Weights of a small mixture-of-experts language model, trained from scratch on English Wikipedia.
Training: a variant of SOAP for the experts, 960M tokens, 15882 steps.
Below are experts of layer 5 (counted from 0) of a mixture-of-experts language model. Rows are named router (the router's row for the expert), up (a neuron's input weights, with its number), down (a neuron's output weights, with its number) and show model dimensions 288-335. Each number is 500 + 40 x the weight over its row's rms, rounded and kept within 0 to 999. Numbers have three digits each.
Before each expert's rows: "mostly gets" lists some tokens that are sent to it at least half of the time. This comes from a sample of Wikipedia text that the model never trained on.

# expert 3
mostly gets: " South", " North", " south", " north", " Western", " top"
router:578457519450481463489489511476446489493523500537529525478624502595529598501466539522467497506514522522576515531535560543459514513434482509509506
up0:530498529525538449498531554505429475576452518443512444489588477527501504512480473544503491502551421477493577549537554456505524500520497472492526
down0:449470518521541544487432502506463474476587541560508526535510522480514479462552497524534500467488523524503517457483525405465522500550486483479560
up1:458481529547425481500559460511513442494540461460497524465462459469509558497476551496514514497492548457459484503451556533465555449527449538510490
down1:457460470505519509576462443452544554472510527511444481468494473466550547491542490539524442470486466480533507493547380507493525465529519563535472
up2:507487546557471554441433512567455494582477444502502531466570520492561585504525472457476484543586450556523511511441563435539505456475590482494523
down2:549467538462481494520452460492480535527471508491514487518509538521551493538456455408439475498540484533542499479541468539541420397471546481533463
up3:521479455500410490629456501447477508557520494511425476476502511469458510433478523506450498482499517451527455545513509540437525529525516511467587
down3:497547534457551440478551465444494497538416483518467522453571478510434471461451474515486534541488488472462453567465462542435511465576564518520477
up4:471465512492574513495557535542502577536497498490445459522517546433528556512451572431545493491514559479438524546559460539522512504528520561484541
down4:535453469514554511489529465493469470582530472480483451524595503533524512449470511469488509546530556507493463402490452429506510528518527521505548
up5:475407564450526501473486509510435472558518496506504529501505527456529549527482451548537488480500464455500562498504528529559574516519459537491494
down5:475527499402565537521477534510531522520475493492461428437473454459470613515444547516507547522469438508519430501554501538509452482423532548541539
up6:466544488546467530490520538517474595498446406492483534550563535505507510491526588448526484503532563505499539580576483570485448505426511530404528
down6:496521540471491514513549500516528520539482401500479516482563479479487577562536443438443517483482462567523527520552485521467503451503482480491466

# expert 11
mostly gets: " a", " his", " her", " its", " an", " their"
router:598497477521508537524393451535540458453509567452491485506494506540487576534495428499549497452499415529435549460508486573549511537541444510502489
up0:506474535471468469495469514472536472420513512523552483461489465571539510478465474451442450568522529536465547560408524545524510541415507516502516
down0:536501515417481478538520473510490490489464506492457502502545481526444417556514515472490553593507515469489515520500557538528493474460552438477470
up1:462459466413577414503545569531573606517454508522428472485544493462591510493507511465560525529525508468503525527503475455516479498510552494533445
down1:474489464481485577392433500494557529471469550552496492497519501529444438561440565483415485494488490486511518455452492451380489517464525547508494
up2:519555525495476488594509490549539485519551498520492494479459540478558559508366512516485486532395427563462524420492573433466580474462476436573578
down2:469428475451585581507578509527550479495579552444509449525571492503409454521566518524548520414504500512415473484636550520522544522495436541547485
up3:507515480520461536506537462583459466544472515527530575519487565500485518461458436464539498515438457525478424508503449538551479434432535555464452
down3:558460547505568488531496473475476582488505405434459511453508520547474416457522482583531572496585498503585525523554540487476479533458483454506484
up4:543487450498454524501497526522561473510487497521447496482498496487499490509530501565527545497467467465507527482463524528439458527496432534490519
down4:534443434525515443448489498465472514510490516512558531486523515521523497457480416460500513556509493433459497458498505505476507468466497424484489
up5:540574446499498480511498493488452458556531428498590458451488566488519555490553530534558441458500515504506538496498487507574475543462477498442550
down5:460501517470554523555435530569524506548501479526464451494528458499475552499439568457487549535429577548459539525522521453394408479527513467549552
up6:556526481426531454477460512492478516565503487505528587478506566538578467550480494558592504508504481508542552443473506558482408491527497496492578
down6:441569453518525527573471536524471462522518494486463523479504474454437529581515541499572476488419534426463502666496586532544509536537439432529496

# expert 10
mostly gets: " game", " them", " government", " station", " school", " city"
router:528518463550562477523441519460496474441525478521477550511526528597501580482468493489514489503516551537491531522511508431445460454514528479536507
up0:456521542487452544505494478503524530481541521450512568551492540545467467557513633455485505453544572497519522544521461483473485405560523496486514
down0:414446461561527534436498576529448497671479530535446509491493497455495496432518461447499525537484552493467437543479486408422509546517503481489458
up1:481500547506544569528464570500443472489513501513469487566480453494563484512507476559529459512480512482558493492533498439508490518462408437485552
down1:522461535508463463519524457423577522545540467444509489635488506473455516470456517459510530495563428435439517491497459523502553440596398511476484
up2:452494442539588466606451557526548521444443530496414511497496539412486486434544459503511566487518491506437527520505466490534508459521547505476559
down2:510448521509541476483486489519547467533506523511499496567474506464437490549481552486453490475496470384522503493549510538527525483497535521552476
up3:451443448532532497459495474442515509506496607511514488509524495479511499515418508482507480437523464524527552451498536553457506470531555477465539
down3:463437463423514549554529490493458545528529467444553473497497525490505460511508484524514537450416420506556522509480478536464474549523561446454525
up4:563503517462507497484532517515457513496520499458524540550528445511491498596496452476465562437457522535507468522490477465465513547570456501587518
down4:446523501463475493496500491498488505469497503473499406535547598496484491574528520585519579544528493527520547470552451502471562505469407511469535
up5:553503510488523521529492444510487476486547507473490541431531555469548520465521490506452457475495457479413480577525563573525516581529525516445531
down5:446471535603510505397444469434537454502464498558500474473474538472528576550566503475509445519538471499545534527476512490521436559504547525493511
up6:542524506596598464545456504484457504540550532535399554501511490488535510489467567449441522455540580602525508534419489397446477532437496476419516
down6:499488523537466530459589496539440559479571519437548515558482487507549504510483567534529434552522480515545543546531541558564525517471471509493481

# expert 15
mostly gets: " 1", " 0", " 2", " 4", " 3", " 5"
router:541527553534503480479503491510481460440537543681494487553542478584502536508420476535434528510515438508491496504499455490580468525471500486525476
up0:554476500461499520520416498469509514505496511592570535558514466561493557510408465506562534456468473509452484443494535439504459517483502521472545
down0:542489455519569481558571509474568511476472514540542527501498553495486469544530435491378451539436505535492426454451505586507525538440449497520501
up1:527458496476500487504533528459540447576476541525439498525570486521478448471488549565519570562509495506522595513457509543514468553479464509562482
down1:407511502461519515482463521513513507552475558459449498555463522507470508506469522482494493493505497515521409522468481469514605468501537482507493
up2:486545548552552513446568470494465478474521520470571499592499529440496482516416467576480513408428454490532561566439595497512529501460391530491542
down2:514482542510505567480448480533548507557510498526424473401555534441555490481536526456504543551518458522483511476601463530505485510506561469465503
up3:464487493560458491422530539527521477474550463431474522495501454502557482528539532432441529566489511446475369528556494566482513442559522522464516
down3:522491487458487533492467541493468522447549487560519482540514477461485529538501509507537500517500417589508543564482471519579505452520544489445512
up4:499451483430475489534409496517490471498522515544527505472583464453591541453480600533475583487494485483525546499518575540469545464468478500557491
down4:537466553473544498506536539513439495520443510480612480456507540497485472509531413514483479606445459563487510429547530455505526498502423514520573
up5:477510495484539563515476483576534474493435515493466472442565532488564555547466530498510496519536516493430480421564491510591456517480573521574502
down5:494438490495477555593561463452543511537463507552455497474479497483509462425416492570510533578517575514480510481504560494544549511466472507479518
up6:442506498523534597475513536526532480503478453500513450481561492514511488454523563470499462556477468552522562506489478493516493425481484465592463
down6:546452541460571469492358463506404459543488497510505482491526547487528502537454514439529532485483489444425477471473545493540475540547537448500460

# expert 6
mostly gets: " |", "|", " 0;", " 1;", "=", ");"
router:445542500471487570426501534455484480450507528523508514508482503557459574485496484558499491513464468489524505436527534575501492510541512483551449
up0:482475526544515514526503524447510493507560474489493465518469453580495439521525489562532587585498507526429550554417463483539488527539485495543520
down0:481532532518499495516435542447579548559511528525560596504464469484494506550476390489560589509524545498517501440472531468551463470420511497516517
up1:545455530468476461466445528562437540444435464534430437516472549552451506496523411519447537545513521515534483480549530420415496521489460504604524
down1:555523463505471485473445502458417494553433546456474435528486482548565569456495527544550533495491497518507530495480516517477528555507487484437497
up2:496523563472456500516522502450491460484505455516474397504507561480544568410497552447421593517490489475513487503494545520446477547487446538434459
down2:486446512471432464473429541430616540501487466431552477464447551506595478421454484544504516511458527488548500549596556484468541478544475514518510
up3:465464497404473496510444442557422525476415486498507464471531510503507490514498475402479446449518490549540475565526535447545504553476439450489532
down3:478467488460520536475553468516522554573445512498504486487499433513475524479511473545488554368478560443596493630518566544479475466488459468481527
up4:475493535500592502491504460455468531511494486530517490412562540508453443578472479515421526481516518491501496427491503478520457536472484499478572
down4:430516496521539497475479514521507559527533511434468434426486531471499524500523567445444536489510424500557463488532480477512573418449464472474493
up5:539572490423453444519477520493472470441520494494549501435528563522414489554472501556535529568452483545540502487476547475471576465523475438495439
down5:455532520523588479465423495501409522593509448493493493584526521483520525545539537504512515545471487482557354449488481515512523497435398546425514
up6:570489453473492580445557601525544468535502526553499488462558501454467481425487418548537561475518451476414460428439510459445530548463492565471526
down6:481394472521513487498506467510441481489520514494487520523494456492464419473570514481523523437517490525477511466550471466446479499529549483487521

# expert 13
mostly gets: " Carolina", " York", " London", " California", "ola", " Angeles"
router:520524477498516571528416489496449555446516620617520457515535524485452594535499495488472470468532565466491508505549497622490450450496551462550490
up0:492536462487435453474536455452512544532513586484491592510452547535473506479492461476481439465502474471479457538475550536472587484498442447453513
down0:503483433435552511414490481520528467514521451433458591480471538476472482485457495427448551424554502500606539500525448528543535431468492514477513
up1:586544457510509458423486516514450530479471524463457444574484501495454455447487566497521487526559512441533606517490498456491507513558465570486502
down1:448468487517504479575477556453549463521577470480458435525502515607450536553517495576504548527410451424514480553567513523526525527442534514513505
up2:458566440484476503467460466609534446502436493524528546480484469548508445571433585516610499534464560527595498573535447525507516538463595448537537
down2:472520495501467530536454590547554466444505541457479500536516489517533458449484458487545430444495395535494452522483548537487500510564430507509535
up3:442493498554482561441565545560467496515461507434557519535483496516465572530497507492473547504508572454578536521468533476422525529497549550434434
down3:508522536570488454527522465487461493485476489537558595534550477570530529592483498436502502506466559511513575566494478500521557450429505504506533
up4:514471486521489476536485476505450492432488527502459545514499526510433530447543517551506478524503475469498529490532491500473493420498504525509460
down4:483541532534520509560473507543529520497478482537491526471525458512486554548509474523513465526509522520469495440499556541524525520478462486609440
up5:496478563488518532488549535484492514480473526515402421502439493504462477488461555444519498449397562521492480517527514512513485521544511499502499
down5:452459604458467489531518523543446427511471578539478548481529507534514557489499544512467494460432532455551420492491549528480499521517479522486503
up6:480509437464515523471480497470508497371516451489505491455456596518455567518515498515508458492526440577518504428448489533542488515502618495550523
down6:497523491541529494586444475553494547525474517540537551525502484460495488434472510537519412484509513525528484525489519492531579447464494452507488

# expert 2
mostly gets: " with", " on", " to", " for", " in", " from"
router:483595501570440520520450567452498482500517588543527470491557509536483519532479504484505444525444520454524497495474531553525472546452534457490532
up0:461556510503571497511503561475496470529491454528492438472517537478458485443533513471474476551523497498535471471561449518450565462474457529551488
down0:458497522470547509391530520449527484516435528463556441447498519459540493472479558501446433482542492508470454534496508433479465545456441477480541
up1:487464545529438507587548587535501437515496505484450501476471500500506488497496538585527470593455476481504461420466460455533433516482478541395386
down1:518473495488482482465475528493526510497535558531497498590499477491504420553492421464434531493512558469508505507577559460458551531483504530513462
up2:422462400524530494486450530424485539378552527527449621488538574434537513514492472498487432538545472486484552547500492501567426497483418485514483
down2:543400529534503451488476495588486490443486528537534540517507467529433549517481487481475491490550501536474494544528501607486493496466499490474543
up3:417506557481555416539522538551500462531483510580566488548453502457489538469464446501466490469529492400513467479541497467529524526503540463500476
down3:548521448534538529466448431527358496497510494520494422485486495485501505500538463450474458517481525431476518506513511584495473555492523477562577
up4:465484513516427446502464517530537496524556568523567535496520457440451507502523489549492441480549474458508478544491522556574520433506502473510497
down4:430552508532436506476511455516431485472603493458508507501521508437477531476458567514495497455508572523517448537467482541532497424588516485462415
up5:500450425534450508504427563561529503506454483524542554569572454525549476510475460547507492469510449526575477522477502507562511498519544532432477
down5:417483466495522512507514526506546574423488472513525509548472515487468508521560542468457417515465440519471476496487502469464543398470484483499517
up6:498543454507539546451488468528520446457498544426534514578453492461452460507491463543485538532548464508490530440497468525454476584498467501530517
down6:489543466487518410500508505530439518528491535453476506523495473436521456455477529450557564522548470509497534424458507470552547552557493572563544

# expert 1
mostly gets: " born", "born", " politician", " died", " footballer", " appointed"
router:522534511523497499468471540368486478513520530602502458498545524514469566504506645530499526496462460451493503473512407447496519494471469491576515
up0:553502466539471487532518513465505482448496494444493560584460432557497540494507543498461488511481540572496531474539449482470503471420379482505513
down0:463458490507432459505537565491549525550493523498489535445474563552483497437517451493489481515525511536470447523472555498529506537449467539565547
up1:480502570506509517493588512521507551567422495543493506486462522406520584473425401488476473477567427455501550468497436503564390556429509510462496
down1:520470399510542482491447479483512500486475445452498440505541477563495471372528400463461566499537525476464516460510467460485456487458449473429444
up2:519554557470467563520559530432496519580546508483382412471510449550487467490500528482458478502520620505539560551559479485511493465445467472496507
down2:501443504473516518518501506545523489490422541564545597484457514540471503511550530571529506540547514479454449448497538503520445509578568543489512
up3:413499469441587470464533487544518496543547502509536460483506490474488515534492520523552533536492469566526572435512542523507423455501509558539540
down3:487538571479431534480511568489543501490453468553501546535503506528533569528517535537438453490478549594551472504570543599430538486546528476475506
up4:476566581481521483464487573441482463448505507478517499539582497479493494562409461497445517446492438519449470519503535535505498570510531465527406
down4:465477502507455496514434484489488399478425452519501501491364508514518429517525498539453445487505590505506466556555529585501471605477493498463468
up5:557477434533525500536479558535499428460554501561517457503530532513550505490554392478515463522504493490509496510560401548508555549592498496461475
down5:506511482457531483526511515443523468552517454466495532464534458495511455526536528578569557503531532471477509520531459485517523466494436524466478
up6:515467494527466535467436489480433463497420460516532567474536467482462548544503501529513435498524452471524537514538461472397532514467508460542551
down6:513555522541548535470534555518487436462548471455464504572426539536403546498541563548488462563472530498561492486462471518538559439532537533513498

# expert 9
mostly gets: "\n", "–", " ===", "/", " \"", " “"
router:609558507511480493529482486465482453534539562607500506511477523553466607519462524501526483527538480480491497464523506607522492533434503486482522
up0:531515474450545444492443499458513588462512559539562492588455500522450496490437469526468490490521424471484483467500564485519478523485513543472583
down0:507519489432544452523500497487489539539532486503532507478584509481480467463475421469435523501522479559539580468503495503524512544519557511562487
up1:448486443561520545507540511558513483517490504500504499427524517501501438496531475516540475486476507463538459531533563473447508572494497511469486
down1:554471526555509443541514454437553532561491485546503409417472525533447505548506476429519544531524475491494498541532505503489509498427437503408608
up2:534512497447532539584474542470467490463486483491533491432507487417478553501459476465500460482564440476465586510507550493483458577536534503497589
down2:581570441450509478555513497444482443444484447487513495550448488541468514500481440463517537458546519533464511550513553529552556441548457498508487
up3:467485485464445504586485448493594407464465505551482563528521455533454465481472536474526501507459480503501534435449548513425578505521414530463563
down3:431473465538465534492492473520533455509476478501469520496468507449469446501538521514548406508456504524499507491503555521502484476539490545498585
up4:421489478486487437461501443492516514494490565491507499526531482491449524462531506449489538490465537508539525521512558464447532474569471433537552
down4:512433503498499483449503560499443407437519490560503492490448476456469515465505475532492535557521423535502457548486507551523533492528426447386493
up5:553408500466420444523518497528512475521425477484502490546580499512461510518548532492555458514502543527499502527528476534485505447465508458483431
down5:475578553487517544556532468593524466419516534488454537482584505433467492503533453513440538489518513502509501486446458558513423476518481505596459
up6:535512480546462546480470491532491496542471468494501542410480483488459573506418509426585559550520450578485489480453448526532470510538498479537514
down6:502505502472521456451509468441543444452472566509575490469463432496571532502431541531517552430509505562589520511509425527474532463463517532460543

# expert 7
mostly gets: " and", "The", " but", " the", " or", " &"
router:585475514498462565516454512490498517531509514433516526506456518585455476474445562539512601535499488453522482487551500437500430520464538492550520
up0:578493501534516518596465559531438497470485489490555500501456491487466534473510533505474478526492490454521502486541545478450546576455514509479439
down0:564439545541478551517425537470467530510475505515525483503466501453499432474490495551469350492481465509429524487461487449482438555446516503497453
up1:508503548455469463516486471532519427468498464442521522526515534469557517477451504508473509518432514590541556543513464520436530592463504454494508
down1:502558444513545432555503496494502536497499486511450475471483524502504470555538530537533471530462499519407518527555482485499459525428562535555473
up2:502482511449516536557478512454478520521485478488472535551568561529555484486508487451461498459551531493458523582525554490446524527427542524554497
down2:496528446518507563498558461502530516525447487490502536511478524473606488514511506441500511475502510469406530484487583473512468462504521474469496
up3:568530543480481441429556530485534509468475511490596540578419433561450491491528528565517493493499450512457525544461478448439461575483579412609494
down3:490456552476485525539497493516499550484511450481528476517440510501520485518508542498518502566539521414496520480552498500569544516530541480528486
up4:512412528497476513514518506491495537537508517512435525510499544541451544517524531428518460475545428505544489511531486489501496478513520439507533
down4:500543508529429477508443582455473492553475462474550534487507478547480533541468445557529465518442513588416539517537528523521584550526463511451514
up5:478505502481463437482512520516427469458480478489426554495477427468526525498420576464548496422460578446498512445424459452508493499471516479478491
down5:512530470512520511488506504598442540532519507501425420509520509447467489490514530479521560482454514404504489519483511422494500455537478595400514
up6:594436565560486498516497520476496506489466498564502478555565490508412487552486467475440556471459491514509477523457489541520461506523490479552502
down6:492532530531540522499508509614482479485533533564435513435480529466451477448535495462498535482469532496520518578471545526578478476516537536520602

# expert 8
mostly gets: " October", " September", " February", " December", " January", " April"
router:540462565530536545465536458529492538445510495544562586474482457567501530484476497519438540481529508586438512502521491432508458537444528485616473
up0:534486504460428443491463527508493491528446462533559476467470460464484473461514475517512516501514552501542521524437551542508478523526425523513496
down0:530434486496530486429488523465518461473525451559569445509534496547471468530530479511466578532496453481503509509456546481516527478465502595547492
up1:481477544477426503463492512582535464511553496466527540449490482469518502438498531551461508503437555518413533473439466477501526538458522498532520
down1:459545521543529443480492540582490473458508513491477426418447532497497439584507501520489567514493521522499471539475479509471550517448477419493464
up2:423463483540595537527484545486548552522512539469530472544499467578549442502512469515570489487550512467542459417485444488487477584551553510491467
down2:579502505526501537481461607484537523503495523512507488528479489507487524429517503571457507442528453509459470486517462482481554530563449497483509
up3:472507541478502468539484467426425487457455525507431542442507501583520448458568492535512495507599486499573426518530547486507493508531536449501455
down3:497481497528442519539529507489509496501479447479569515509517451470419460436454502441500553486499540454501537416462478515474564458568500456495505
up4:550508490400548524503549478475573500472525443520509577447538480467490510523527535554414422488595463500542495539553470527558509494559484523453486
down4:452568515441561536445489504509490469518512468478554548469525505566455551497494534525493536479471508501562455557524568478526469577471533450441519
up5:480527516493581454510548425516522514608518546448577467497517469495462485523497508613412508443510507514450570562546514434554533425463489535490518
down5:396448493568495569525486532515478454511553533494450516473507434499451506485496440499517549501507491455519500494477523520472490466508464524429540
up6:480515545510522566518540482462466479508538568481457534464479453500553513429515461528527476495529551519487486499455506449517479532473494490483430
down6:457520492495472493474521455488556472481484491481473459498513487515529512469511490501450450511443502587495415543542469500480470479517461522468447

# expert 14
mostly gets: " that", " this", " which", " not", " such", " there"
router:586560549480522523478469567396454449365557473581436500508485526485505376444496569494522428507489508498490513513546516628464457496499507466503414
up0:414494528551497524471541477521512538464554468463365560548502553542468510556523481442499521540493560519527546540513531504447507444460509552442485
down0:527458518536558489496533510454487484448460485485516509571497513477475557529590448440507489502483541544568459463454600492500486487482576526473556
up1:494505446552505536553527443507485496439560509494433514500439491479452538454524579494580510459482475470479467601579388512521541496488444537518448
down1:456591476520487463490469471483496480539498531469525445487451543483404508479455430506494454509540435535514450574512493564497503500399538462515507
up2:475474458443455489503518543481536468483511434447480475543502475523514488515566562545585529521461426531481535506419501420455553506484488478521472
down2:535487428433576493558452506469521441557494472449461476504542525522495542543433535527519477544510467491457520526497450502532480510482504488474467
up3:535451488397546539526482479452414476414508527520527539474527490492407535477461552570499537481495512487490511532516539539432530482461492478486484
down3:481525464526525515478596560558536445481534452466557421485550525504497498428484530512491547495554464434567514513488522507504526484494477521526515
up4:479495505434584514554442466489521489440560488509428511444477420581468480436618481496516478421599482546461530514491491517473528467569517509467507
down4:539490545551533520538521489456448576585562473559543515475515457481497549530474577506496482524524485486506489423498510432485515542518517441493473
up5:497506512478531540489553416459566519431464480486524524509491433452557488469547460510564491499587462467411470506456531555426505555503500430533523
down5:437509588564530472521495551568481455482554565512511433520485503502538475516509467514580480588436523493485490465414489507475456471402456515514449
up6:505511543527425469437529529409469519498497462496463526558444475454488507451565510488552465447525514464460499514442480572473432502491561485446525
down6:525546482478524514422524466492489460495521493503486465544502550491558489501468447519515522553515509467454501489484585511445482508485537507536530

# expert 4
mostly gets: "==", " ==", "===", "|---|---|", "|---|", "---|---|---|---|"
router:514564503481494511484480526557515518450462511606536515506541477474554494454518531462522526502490505506471522494495515440503517541516486491414521
up0:510543505489545478501510462538420529502510543505502519470570461499512499431443449602422532516578463503455529475444554497554505557429436478506482
down0:490509526526453540460519513482518529469507497498463521466550522524499529502486519519497382545549454487526540520448503501551498492564518449452574
up1:437587489542481558529538521560479513468540504520555474495521488496499480409484514447520472570467447503465504444484461471524461525530589488523580
down1:500474488473479469522502537538517500490517604561498518472486421478479505494504473465533453474447481431483423449429496484500514580493438501511531
up2:445568500499488451538457493511411567454513517514539491520510509500468483491537451436529548476530462457522525524498495481496512542469444516465515
down2:447479532536494532518486559481462580474445499500541466437527568472477513544459520480495497494502521566442606495558547414433608438498520477499505
up3:483468508468495515425543538514499470510468485515518447520531553543509545452517568453445517554503458510449493624537473423527486493402509478497464
down3:514462628524490497454469494515515559493532477569415506537550536468501440501556488541503580443571518467425545428446530539453511531482557535491450
up4:468530532499503499471458449546428492522485529475556510467521503475501535499528535463436519558586536502485495524601551534468488509533509458510472
down4:448540466510512503496478542501517529523542424575462516474456539490521483470495460533457505489540564523522546466517516460566500561508451488546602
up5:495538472514505542513551523496521419457555499538534534554514524452553462512573535532518505473509534529440487566529565492461434441483522504491447
down5:478475511552573538454503446489429532463515552512483548546514547512482440462464510526602527553529546537459526513497410550478537544423475547517555
up6:512553549494570562495533469495560574466495547508524416493478470472523545475496491460497466541513444515478525525428454533470448560445500549522616
down6:489463525475494480466497542414412508511568651520437495548525510527491567409514476482540478523439493525458489537484537473473454460545547577563425

# expert 12
mostly gets: "\".", " Richard", " Smith", " John", " David", " Johnson"
router:519533540514465471562524477444494504441496513667465530496526479495523505537411534492480464512519526414531539513491551496504442611541520489467532
up0:441485460495505501497531440460541573442485507604520526492480463484528503517473484478461513530455417495520500463561441540511511571557574529521513
down0:528487531517497496480515514477523430457470490433541514500465501450569478438538525556562461557537481531521483554428435455463476523594493487587527
up1:466431527445436387536563477495472524516546538432461485466492469511466498517484445516564533542458491505485548471438466513482446471541516482467530
down1:455544567497490500502507556504515464490493517475570478496466521574452452452467497376456508466481485573494478432473581577476441534521520459529482
up2:459527491494539551522533501587540505488501433547522537515545479486439490448576446466507514483529524517407527456449538410513531426432460535504446
down2:501491501500501527528549506607502518445440450530482488461490488512554444517482506510447435481493477482467503519509518519574477499576516490498421
up3:508508501534542515539519538561489542503548457473478483553497568495494465475494515553520478452535480517465480507550420543481463523507476477498478
down3:492470428599500521480458561525525470448580521542464506478496519415508549509488478441537449486490483485461511542510433513538400525503486544502517
up4:519543455533494475486510465518528492439458520547550489472529486534498526447397517498471545500482472519497454547518534541576518559438537587482527
down4:500506537482440553466478578496529492530519484512536474491512503438461461496511447507427490430485442459529437577491455472589564531503549554500510
up5:477493496464504463506556520487465501483504510534534544461558610522495531479462440490460450533565602471509504549482528489541455507552449482500542
down5:471476421454524515525452528480444490498484439514501490491547522492507505536506482521469443535541515531459501505543491502559523448517516541411518
up6:546444454467528452523445467492476505511513479591445497455461512478438463526488481537502542561448494467505505532451486523522414500484509582475476
down6:484505460505492531481525516502533485540471505499503520552519482496499438474471448555589510562443443535499500475500553482460521502448552523421510

# expert 0
mostly gets: " Al", " San", " E", " de", " N", " La"
router:589585470450461550493442540473514487404522565743458529473516525437511586478485526521526532460492471484536486489544524588567533538457481539480523
up0:469564470535570480542389434479471451520497598514425486510523459465500463472552542473518426500512617457407475546542518556614473532481476495551397
down0:499524483450476486426459486412470486459479498495549541474485451500523492460468444578509579539446462547543514519504447449508464494554457492469520
up1:477536487475514491494507530520495476453452447471448533479543539565469470504485524539523475533488505485560539486515505514503543521394563497528496
down1:513533567511448552464462541472494510408493509463528494476433526440525483499447509558480515508517527543478503503528473464507485485460566532561578
up2:490545493484499444494471513447466467552489520480543440501498502515437522529454519464499487508533442486497504485479469549574529467477531562504474
down2:481436492455472423488596482548517546582466496512530476423494499459507533502492488525526472539522551478509569527523433433501475468491473477485501
up3:457555534470434529603449593515450507477516554500439525497531514496561541492482510502569529538442483513455461531515476477519445457485527524545510
down3:531542446502499473571557503467544379508443547490444559482431518550485508525504456452446450490496482514410440500473503530547513446490506459420472
up4:557446488473488572540565545575507484530552546483496440581489475485535501554449522510487513532619477528491443453538528477517508500519543588492457
down4:476480532540450567511526493515484472463538555435515463527492441464485441469549514502496511531499502476399440466490528521409523485557540478559446
up5:533475528553479524441492509490490497436528571552562462474497561417470507495449528510504503525506490601423428515517526513483416499486545463509450
down5:454536497501489516464505473514478524515489493454549448427552490482456429462509502454420526423533480582518524477390534527525460493492533499456456
up6:482517498458460558539452446518458530454471532487526486559486444529437513522475505489549503480460505510548460530571466509447467502525512531475459
down6:512504510471547450482505566445446454477430513488424518512488467447501496478496526463614571609495503417552448491542535477484528529494501483491546

# expert 5
mostly gets: " Bailey", " Mao", "ong", "ashi", " Hawk", "hun"
router:619548553483505516531454534458461418478521565661445503506494520529527504523474477477503536519508490464517525494594523497482514503499519478533527
up0:525514495475525406477511446515475545440516570517536483514522549518504493445465555466536433513544479430500524529510572487483540497549518547513492
down0:535506493429507597517432517560440493573484513466581463539401491524470501547558551444526465525475502520479477567584518440556505495486556519538531
up1:568490533468560519556424489476452490494522514581482466583512498487520546496476481535547449451535470514533503535482572553473487555499534478518569
down1:487381499453463412451559488558498530467462463480495521461543502503479467546543483474436558443482499482523503477447484539524512495475480500525469
up2:524551540504469448467439495477487536520509552510595476572467555496483549535533463490479463450518519501539505447490540430546566470428525473561470
down2:553501539470496468478560489549530422558510491466530471478462456501419512530495452512522513494471453490537439490532473484490517487483517468490514
up3:513481505469544495506488514488499468561486488486513525508482536518506493548481489519469490505469435516549482504540507474498443479499463490550553
down3:469467506489567501513559513558527577503481423532547491481511494573461570507483502502447536529518502503466539465486454543480497436538491448541559
up4:547525549495516546466484434482524501408490471490471456464549512477482554525497494452533491429474493502500512486505520465496493530502469528476573
down4:470515453528446483510525509525485485510523490553540506553546517484492523494500549532451515561510553528495463502548454415413543513536524480520482
up5:539483503547524491512475500552494525498501538528479491493482628508516509509489518525605465468499463518492473608565506506452566448479456497535413
down5:529425544487455545487522480542513481556496468439432484484500479491515461500460540549485501473511473453522540562519487518500562535564546485532501
up6:546486440430475430481495478534469471506555540544516538561500443458510446499428578512567490487510462471455500433535494487513476427483499500503474
down6:402520510532490513464504504444546557469533495564443534463530469451480471486513530441657483483524489479557542449512428525545490484526513539452387